python train.py --num_hidden_layers=10 --d_expert=32 --hidden_act="geglu" --routed_scale=2.5 --train_tokens=337200000 --max_steps=5146
Below are experts of layer 2 (counted from 0) of a mixture-of-experts language model. Rows are named router (the router's row for the expert), gate (a neuron's input weights, with its number), up (a neuron's input weights, with its number), down (a neuron's output weights, with its number) and show model dimensions 0-159. Each number is 500 + 40 x the weight over its row's rms, rounded and kept within 0 to 999. Numbers have three digits each.
After each expert's rows: "comes before" lists some tokens at least twice as common just after its tokens as in all text; "mostly gets" lists some tokens that are sent to it at least half of the time. This comes from a sample of Wikipedia text that the model never trained on. Tokens count by the router's weight.

# expert 23
router:535540504451471447480463507544495447475520525519459569551533484450513521482358457494395494506476539454588529497506487499449497535467464481487448466526511467534571463475573528497520527608524474490513388505495502514446513514523407514515513469456526493518479468469542507505464485491483476448518463543556458552522441499397471523472467516439567474425479556481484568464467510475536472551565495479473516580463469505549432472494554470535549468496483500488493505491521516556547513523485504
gate0:521454537531503514465472529512454557560533496550395486482434471514561505519483521498507486420470528487483526509510464540452504566564487468516476570469429472523559457510472489475507472423454527488566517432435480501502513501469484435489526547474516399438497489450455471465437493493532452544493541527451527539461492421491418496484465582468444482517514441499546533445496560599487483536478554455465478527501491460451568472453558484519474476454512553507524490500431518568492496580489495
up0:531496511573524527474517519444448524529552494516494483479491519510546527411441475511516511509524565444572452463415515468393534467515460555420512532480477500495469478503595583528521511500465487561516573457461573501419516486432466427478468469426548454483536454482460513484526435536563518453564426535464518521536489449539450520485476549539527516521456467493499501466527482589593488493476483525483496473478384525474483506469464528480508509514533527508517552469468490504479473516522521
down0:520514534456489466542505485530555449461482510449478548415457485447446540556546468432561527490488444576460569532487532454633519521485540473557493456495544525526522546458439477510482510488537473481459483543510442489572511491521470589507498505495529543467497546543515471570448492500477493531502508476546490519512497440511522507515527404453492478495533537489488469489461510406385454472509479519416539527439538500555483599552517451431527559477509470505468489519538515489541507487499458
comes before: " |", "\n", " ", " The", " 0", " 1"
mostly gets: " |", " ", "s", ",", ")", "."

# expert 18
router:492499422532473413464539457574484474456511544488501441485461484516517501532554453484494500508547504527500526448491493438510460425490558508479476466530561503487480476517541442467485544542505520557441474431474477507490536524533538546549579502512455476567493582476443460513470455491519495567449486586531600485474528475454506483440609476547501538515488490522471523459581469501471442490451503440496546421626482489570509548524500444584502524465533489516496489490489517467516520498527483
gate0:483471455559516468483548477511484423522462515472525544489505467596565505526504406463533468525538453557460522524570473479475536493523502558541432504490551454515479470493536486540456496456500528522511547496456499420529429496536506500570400511488503571517525582474466484555535478509510440443468544538550525491490525503517507471492504502472452461543500518571436474507529485435456506567523461501567550474548484485530551590442444447548444490489518513472505556485543503480477468488611430
up0:438492494435438491470404557457452532527498447526500513519494524461500471483536559487551522482491481498443472498439568525502470527483505430469542479551482536512506538504532495484509505439544531442509475539533523484510495510483522501491481527497543528447467397513510560467459553435599579519485494471457424552524534550551491544566535447496532487496532450452523463528474496576541522465455486523465422477493426513471591467475512580541495517493478459470515442460426437508578480477456565
down0:487578459519563529518561518521580557401526535507501505537543502504489531537529528567461479567437495465522518471494497565486614468524476533508445550450524458491472502507472557420564498583440495531505521490467484515489511499546512528490512505387454425523520529434491440572514417549427421558473535512449476480440445505502550480463494470495477570473489525517479499540503469480507480494544489487522521505552516461479474486517486480517535518474450550532502595517512536502478446444453465
comes before: " of", " in", " to", ".", ",", "ing"
mostly gets: "et", "ine", "ist", "ant", "ot", "ay"

# expert 17
router:491534512523498427511492455490519376450490468522527565563542527434471519420477531472467537508457560459574532517422452479429531530501432571541501489526487532515545515545550512490489522512504476553515456477532482505484489471530428620490566483458498493508520560466491475478540466429430524473520431520529525520557437455546418502532501508458527482455524512426522562470479466467491500526474468440571488500524522545514476492529457509506569480525492460520456440440521568505468508459442505
gate11:497468486559493469500488449463496460514472535496413488467551519545485527478508481519557461563451417505528451511533541493562538568545561491452498489466473496562525472532543532518483494512528563549501481503544463505462453487510534503563542497482444534449479519498493457441440454523442481522529528500415608434478517545503415535443492532472541551457495518508422509445510532427476487541447464453524527517510416536529495468507426505486577563535558472555439531475506485567466566549488492
up11:545480478449496567544520533511552547504507553452467484519439535421454509514502551477468485461531597458532500491486486474434479447423506491512446458473500559488518538459442510479458494500539436512541493503466512513491546552378486479527551518447518422458547564595537544537483531457578496539488584551501483511502445443463505561499502484501526470473476555523558487490507498555564466570499486550497517462520521514373463465473518462531496515506557492483534501448541470528478513550544473
down11:501506508531532583499549526543527476450507445440506467549556459506474430486568522486456492522452513536561456521526526427483499427488484552542497535481523470490511447559470548552470546513563620486508477511523486487439541513532504547480452479468502489453522426527508462607520453442503559571469521514529499564522436489525534517462509472469623521559575504495523525568522502531548583516539498500512492467499545527476515526517417528497490551482547459505487523526520477548486463462514580
comes before: "\n", "|", "-", " ", " The", "The"
mostly gets: "\n", "-", " |", ":", ",", "."

# expert 6
router:495487475509492470461501461487524461447565478447496568505494586444518530446454424473440559490491565495526550510514499504491523473490490436517442513518479471535567465526480518453542488555461480510527442479440451528474514582487433536513524532491514457522480539483507504448544507412456468495524526554535586563558431394495465519494475521492504438449580513393465486472486504506532505527519483536421531535458495500536563471453447483535584439498482495521525547469501578514495547556519505
gate12:443446538456538524528534483498533488503533640535527484448473577578504484502538462517489552520446450539593501471489536518578507490548531422475501449452454492481525474479445474498569523537496484525495453435484514462511513557459530427528489481462487488554487542480414488546497516484528503478538592490522546496462490449521586585476541553471480471467475499471406518475530477497515490543518498408404516491517487456494542533464508473571465451521506487518561517519466530496524494531547534
up12:534468489439468442506551526504513512556475510468479485498479414403427425462504552455488473450531536510502500473465459464448444551525469480541518523581482500470523496531536496543450494539492543486552528572532464461472466474510381495542501550525561497414466475534569526451507489494437522479498457519444450527466483506467521516525511482451516510565514457516570531483507506486482454416514531527517493519495543499535453458471540568481550487456537570484470549494500431470538390498413454
down12:576555438502434473508500515503498484528547440415429518472444495507538404470499515510490484484512553438425485560475499450499446438491469552443507505501561453542457517510517480420421451479475575520513605512467496503453499519499402614438454485471511466477490530468509479508463498453496480533500457470447493495463541501467514495482483457494565484519542531519460469498533455483570557503509524566562564518503467504487417554463510518547467523548465471464520493448519519528562504488504442
comes before: "\n", "-", " ", "|", " The", "The"
mostly gets: "|", ")", ",", " ", "u", " by"

# expert 11
router:523509476511484476429443529547555484466521495574549519519618515457487494467465569521467489530502526424587495512506447473456530465414507461511504487500492536544518532437575469453493499549579456512486446431455485509432469513536504524500471490454511527485404516465499505478484536496506482471534445502559455501459466543497459478422494512438576424447441528457498541469516461454455449518491494494522551540452511519560538424534546467521537460559480491461461548476504456496550529424544505
gate19:463514476428512434487530578547502481469500527452489513455503521476451471479425501505545508499443436493469501459475420419473424453432471517485491540547530461431443536506577454468458581582514516413499515464438446465527511463557519509582525449512522516448486494476535540528539492530469528510542464500542526535508518591442516522440528479509511441495444516557517457543441474531521465469462526454452452538562504535547485518517547487482454557561477543440454516485459526471505493453471496
up19:509524540559472514496441485406563488508489442498542437457459429582555576478521568495551445575511499504521552504412556510479560473534550447548453487507511542519510477422446556522495486485522501535527479428555485490476548510501438486438533534510452481487509509515536519510439535479518547471501440478474528496504589492466430502513471510492522514559476502521494570512520509505490456479509441519616527460484503420440484560524483491522575499522540515501574518537500456508447478470419467
down19:534530532527467486500490528555383468458506426536508498576516459483536404503507527550459519468526438460533469517515418503505524545522424485549512559494467590417528484448492497524488508462536457449476423488448555569553491503460560534552473503495510441511455544470553488454486448513502475546503500500483463469479491469558511504517479458518511493479585484456498582503469489479496442529481503464548467502488485526562548459509489587541476500410475486529447475525540493568548561578464528
comes before: " |", " ", " 0", "6", "8", "7"
mostly gets: "|", " 1", " 0", " 4", " 2", " 5"

# expert 27
router:510443471473482497494440459476446405466531502572469511567500528471482515470405483467460589511456548499591557502441482415420508525464430518536504499565466490497513501531550495470508552563528450524524434426486527498487498517512403546563513494443491517560548492517524513478501477385469471422495447524576466499540459455521455518512495571458508457476507504443477550461465535470505455526507495491454483490478526486496505491588497548517558474509532493533488471455480552556477499535518518
gate0:538456450489513460556450477524466522528483491469474437519473519513544472454437454479545505473507466531471531421501461510499514433503518405473440454453510569479470449484427496487494542458528455533531509530576485550520551484440482553424463528463434520479486528512408469541447494535441453510451499474501535473509457605491493537531547530414483523473565495576457458456500511441527480440426459494544503460561463473494493527472525451487449441556487501459520498523522459534476536513471410
up0:463551512498474537494521536492536593444498551498587449468503461453490539451540570509550477458555496476526443499476554469460513514446464549541544482517497544529481543453512582510579550540506499501504582479493544427507481552552552395592491416545477462530528553523513481426591476505518525544511477494513518535452520459556501507510503579533545516463486470466545486531505462517541515482505481543570547512453488526433502480520437511510493494523507458430539531527553494534441511483562539
down0:493490537498555584538489484510461428453550524509479459525512497463466514454486531565422513530487503458452482500475485598453535493465442566546473513590479546457541484515528485588555574486495494482579517469528444514527504451544441470544492485527492450480535491496434476469519422455484504455565504528470515517504492531538517534463508600518523469491530457551491481519410542454507509502486478543479525510465529505499497509503471523492573608527479553505413517498530547580441441568507550
comes before: "\n", "|", "-", " ", " The", " 0"
mostly gets: "\n", "s", " |", ",", ")", " and"

# expert 21
router:477504485495471476460474562476567478438553416487499455503554463413491470464422528467449495590449520470549482488496462562432554490511508470520478468480515501547561411454480506474534501574511459475496467505505458533478498575468484488540516456462466492449461473492477518542440466475479432494521449505528489551453475487440511498456478561443599408502470522492479534489443461534469420524469479567491519538483540573529474473525507471553579494534454512397506525497559539491496518480490461
gate2:437488515437468446501519514543463465467626532503544492544541452469544493515487464549472475450537504523508472452518557488438547494481548477532383532534541536469450502516457409515538547531525515541512505425428475572508594530490502527495480531510438483480443496477465550473519508480524460483493509466518492429486543517543509491388507490504564459468453464566503486496512477534468441453493521493473555533547518479465520592488492483554474446471507456464517569484480442543417528503530459
up2:613459476494510518520485494602569529477420500575519488484480475542499532530503548495532551469569457454492466545493497491468491545479532508496569432504465544533477492528464537444454465549538509455447590576457472544479441528434453509538489508497527494538483530540489538518489492537470504479483577441506493548514489581467493558497512481491490485539497474467497390517530534457435482529493514527482479487481499515481416499628469468543436593487467514543462501490455453447527445510514493
down2:541513446525463461481467498578537510555530441503484566518515494526520519508517488551513452514496465548465502413530555461449512589459452573465528471533484565492484317501576518512471493457539515491541505528495478499502492400548520476544483484480485484510477444555539504530550561470470566391501543502504477497450577472523471472512507436513495547506461522436531487473493469562478422514489544523533523514544493557523497496496533474509488556464547478509535524456531518525579511479549482
comes before: " |", " ", " 0", "6", "8", "5"
mostly gets: " ", "2", " 0", " 4", "8", " 5"

# expert 2
router:487538515454440489537508452514443515494461520494491506549424508430498573476471457520488501469450463438523615480456559451477459567504460466565419499530425463535513461521539517430473504595484539540526535453518475513428504518552423513493527489435458474487478524557511520527498464395475545497531451508556505503517438422509413543485493464447547530466501503454495545461475538467522482558533427458484542563478502529543492541544521455513513509545447450487474524497512527551470480474510483
gate0:493441421494416490497588467511476520478455504466487508525471495451472460476486500460532516515555455441471548487414459499461547541540511506557432486497491494525545469483540540538408506496486538514533461531408499495463454489578438505400529559492476518519559492509495498530490533495524537465522461463533465567462498479517455531521480490528523628563537513444513489536470514494573474554493495481475429494470485448554507589493523516503523495560520487512509393517392465490498460468536498
up0:509517462531505554496531456470587519547517524487411492478548534459458493475462458489585525515445519497575472403432495499469554489442466499543464467450496506495480417490490524504527471508513487466528445481533515512502526494461500527445496555483489514453513492417434508411534467471500507593549483497515545494529519517513544457533507452477549517467522508511450545492421462397560543388482432469528431519509462531473487469473506529490552514525514600508485489532454420519426469500483525
down0:456516515480479444499469552516448491506533481488565511484504439489521488542516540482435498535545481470454534546566542505521424552539505504470591452498509524524499537536520487527491494494503508520470543517486495530488495520529469475578541485495516512624488521581596494560463518559497526379510524538475435453530468508532418585482473545515468480525495488474577455501542581573472503579540552484487521504507530462540510442531457502450488500477498438529524495483548570479592570508463474
comes before: " the", " a", " The", " his", " he", " an"
mostly gets: " of", " in", ":", " to", ",", " and"

# expert 3
router:521554462531448421532481510560436511496560531528433511469457497556555501512486428502473484499518571546469542471545516479517434513474493475450488459539551525528474489473584453472466532501502467536430488400501462523508514521466563549500504497472483448524451509493515508541529492478477415566427519543561576457495538585436510564457552418479496486477526502492439482435550522482540534502461481529465510408558498527489498556510468449555523550499509488478505516450532495521547519546591453
gate1:568533518468472504471524516530480502489524537549512479517482460578509528477564478546534469513484465495484577514585506523464510568569418473538530544518484464510567548422549528475512517494556518410427520468521495467548475467540508503505510479507545522517472482465518563458525516478546504512447543555531531496456455509510580543555469433493518515509489539530472499502497531582497541498517538536509498540463473468500543607489555565562534509518471610563371541513548471553484499476552528
up1:439522495519606486476545441534526458543434458488514556495529510432523539532497544539494531477509566447512503429395470477521511490505465482551548521465506530495542490478497501506478468532489494567561443576491512555500453476529525517568486588511486585439465545485494515524558521513536533552498548516425550485566488524463507513510481556509451522502471424567490534492449505519461477463502441495505465463496557530480476481523493531543486488467473493383490518489477599533384450476519471
down1:480558519493490525557498496509479540471472549484508521511476476512480429458495427486558473519506514544535485438507523478457453503430476494481502547509486503478473436637589448564496527486557539488440486461521472548585494556480476529462476455428474424544501490505445424495432537586501501503514486477543523486519428466530536471599407463488553515501522527531519489456526467428519447528498548483490497512552578468550500513460463475526562506491482514554528502525476473448576486573495512
comes before: " of", " in", " to", ".", ",", "s"
mostly gets: " this", " one", " new", " part", " team", " film"